Weights of a small mixture-of-experts language model, trained from scratch on English Wikipedia: 6 picks a token.
Below are experts of layer 2 (counted from 0) of a mixture-of-experts language model. Rows are named router (the router's row for the expert), up (a neuron's input weights, with its number) and show model dimensions 0-127. Each number is 500 + 25 x the weight over its row's rms, rounded and kept within 0 to 999. Numbers have three digits each.
After each expert's rows: a language model's description of what the expert responds to. This comes from a sample of Wikipedia text that the model never trained on.

# expert 19
router:492521482478501493493471482476513502523433499465522502514530512477453517548479485503480481562522497470525522549522467451482520451491485494515535479470464513512436504490511500510513510496499521485529512515503475520483467527540484493501489494506521458564516536519512473471538516481507535522478477511535485514517520499481496477482516517510456539530526499513498499479493441500518512483519
up12:510476496501501532504480504508527509498506529514553456487496512473505509442542493439489486502497489498465508509473468500493542522502492497499496496498533520553495531519469528493548497477515469507546522471556473541505478548503504501516538507504530501507519570488524478510492488423518524559496487473474459479486486486496535481492497491517507498534496498519530504498485487502507504508450
Description: Connecting words such as and, but, after, despite and said, plus the piece pr and raw non-ASCII byte tokens.

# expert 37
router:469511489474504528508531447460513444502447432531512536512493515472479501545503490524490461509507516464485503560524486489526474456539485498533501504482508479532529508491471483506489506511488497494482473477520515510461477478469454543492504528493507512502548539536528496470515533531520533501489504547552492478494514509482491493446529517501470516493497499514521494515497486520485512500528
up13:501483452509516506525511466488509545467514482486531496502485494505509533520504503529530564531528473475492508499491493493489467477498491496521486506533450474488526507489504531491516473497464465485556459511504517494516482550508467499477499520509526468516505488509553519498469524539493538512522509521544471525485471540466508497496556502510503467569503486523464508538523459549506487502485
Description: Periods ending a sentence before the next one, especially after a name or place, plus periods in abbreviations such as P. T.

# expert 51
router:495453514468506499504551488525503478499473502498483517489472537504459505528482511484490515491492521486535528504503474462518510506486474479492465486478505502523472467489533504539487460443475488484484508543460512528487444513516505494502500512472500477533554505488515469495473513538537503538447500502521476449500488531477496493474531498501472544535470566474491464512485456523505530493517
up0:514495555493513486495543508536496524525472497460487509512494503499481488479469515488465497492516485535511467518481482483519497478538488483517529504508524500493489543450523459490450485512473493500493509470484516535527496506447521491512536525503492505502478519477497503521504525502496444540405527486518496531510502577507498504526533448510493524488445518539498489500524482509516523483519
Description: Wiki heading markers ==, ===, ==== and word-final plural or noun endings like -tions, -ors, -ents, -ks, as in Pythons, drumsticks.

# expert 15
router:485461516473451523550462456477463449535452505480526497521497488553493514462489510504506458529517507495503506542492450441492493498533519521531520450489504485518504505463515539539488474476476494526508476557507517491484533545515511493534480513492492462487498505526479481479456501513499555517501486535497475495513506483508490495499533513467501488502483515484524488476496470528503511468514
up0:534547509458491469480464470536493525493484520536469487492512496535489518500517542510563482500543479466520526467515528508501501503484484494493480483557483530515485480542510471522479526513509486521454521507511501553501492475481501522477494504489490480533498483446519546495514506521477470469488470514444492501549522478475483500498493500486469501464480446470536488493536455516494517490516
Description: Commas after a word ends a clause, list item or introductory phrase, as in In 1936, and Michigan, plus a few rare byte tokens.

# expert 48
router:512478474433505506472493479450499491499467498523537507499476546565488479506500500527491497493538529479523506530508493477522469436473488467526453492518496482502501535476472500508507468518510469505511484516517498496488497520493483489532519514482484508527488522484519490467519469511546530547524496499506528514503496463491479449528507530490476523536523526556519490456493443556491515497500
up0:501510467472493514505484454497492461522480496501525496532468524504513498501496487489474499503539503498525522507459471500521479508474540498488468511534509463517535512515452576519488474530462505496479492460513533517466467519495484474508499516516493521475502505509485482469494487509501510514537536488545502512507430491499514461498450507552478502501467520513527493492491480591496469540504
Description: List commas, === section heading markers, 18xx year pieces, and the mid-word fragment ann, as in Telemann, Dungannon, annex.

# expert 39
router:490466487476473504523489444455532516525474464501525489499477532512464529512509489524470491563503508493519506579501473491471510479491521448519486451520531481551477500475453496521484462486492497487476457488516500532484520478530508518470509520479498489496506482453528492506526522491547466518467496520541471467525494508452486515497529537528489511507484499498510491522469499499492505508532
up1:497488519503538469513484498486442495522503500483483515510532512472481477470545546523489451526487481516500521553460530508497472466506495496527492490466522485505511497528504502477499449496485450490491482474459507501470547497498455498505498456460498492526488497465478518494512513541475534508472479453510475510529488525482517471495487511549500472554482467499517484537520501492563467512522
Description: Short vowel-led pieces like ud, ak, um, as, end inside foreign names and words after a capital letter, as in Fahrudin, Thiruvudai.

# expert 43
router:460484481470489502513498477456519471532468464542525483476516525466485532543505469498508487530496528492487505551491485499507513457500515471501463486493511462550507485467475467538509488530472530524478523530530521474488475498479440516480500506496504499474539499497528504477485509522518550544498480528521471469505518498473478473468547531481488531503464511509520478474511490566508492501528
up20:447506512521479488493497467470491494524501513515439492496510488485494577511466481495548519529497497501447475490464510507519537523501512485511476466468554508460498486502502536529538541487486481544446506478531503519552505518465511517518462498484513499468534468500508521488464519524512499512538486495497462527495485528492511470494530517505516479527509467510497490473516481543504487461536
Description: Sentence-final periods and line breaks before a new sentence or heading, often in biographies followed by He or His.

# expert 7
router:513505528464475485531519435494490505500509480528486488490467518520493513475457503498479492537464499488506507492519519471486473487513464438543481455523480492545501536504465510487508466476445491535531493532477496511478473476493472485502507517508512471505549484486513507490469506519520519520522449500553485498555469508460488477501526454483526548495456511502542480479498498520485526505500
up1:509519533512499464472505483497501503478506485487462513486472530526543509512463496538523528515472552487550542494494487474496545477527563458497501446487515537449541488519491505516483518431482537474517538507517508536553471507511517484474464487495503478483482485490455488497494519481481485515515497505502493508504511483491492464491541496500563507528494499472491540516526496487490519472503
Description: Short pieces inside words after a first fragment, mainly d, or, el, ang, as in amyg-d-ala, Év-or-a, Evang-el-ical.

# expert 14
router:463479511474441497503527463467496481509490512511518501486501510496462530490516521518502506513466530470526530528481459475517477494528518463500490484529485476523458489465475488506489455475503491537501533553528490504475488565487508485508507548499471491505473538483515453497493532486533550496543460542534481472519508483514486500487515530481537563500467503507475471468499500509517513508516
up1:490498486534496476491509520460498490509497496523525522554426469490486499513511514524481491501523511502497537517458492484525492519498497493482508479523464485472510486488522470507518469494502464548522503490528528490465469508500472497537517496508543443546478530494525524487484496494528501499515511508475473456505520482510440495429515486517502530591501514513526506483525498510506515501554
Description: Short middle or final word pieces like ow, ish, ew, ock, ig, often inside names and before -s or -ing, such as Baj-ew-ala, wid-ow, cl-ock.

# expert 40
router:485496489486503500487481474454494463559495454522512496542491508550452501476516481545511440538496537447499498542520493476509494449495506490542514484485519507533456472475481503520471486478485508481473529523529484497509472487492489489481510509529519506537497561495539509457495491544534495535474467492498506469520487506521472474484508506466458538521518499480500507499524517542501506495491
up13:505514533541512478520514471515542503502488506519486484522465512456500492526485480471519465493504502485516505488529480489519471566518512485529492477482496498524524534487507548515473514503506534471501474536516440526473515487526502479499527473457463457477504535502476529490437495497546491459503516505518527485468514435475517499468442522497555502490505503511528490512486523477478473497511
Description: Tokens closing a name, place or parenthesis before punctuation or tables, such as York, States, London, -oma, closing parentheses, commas, periods.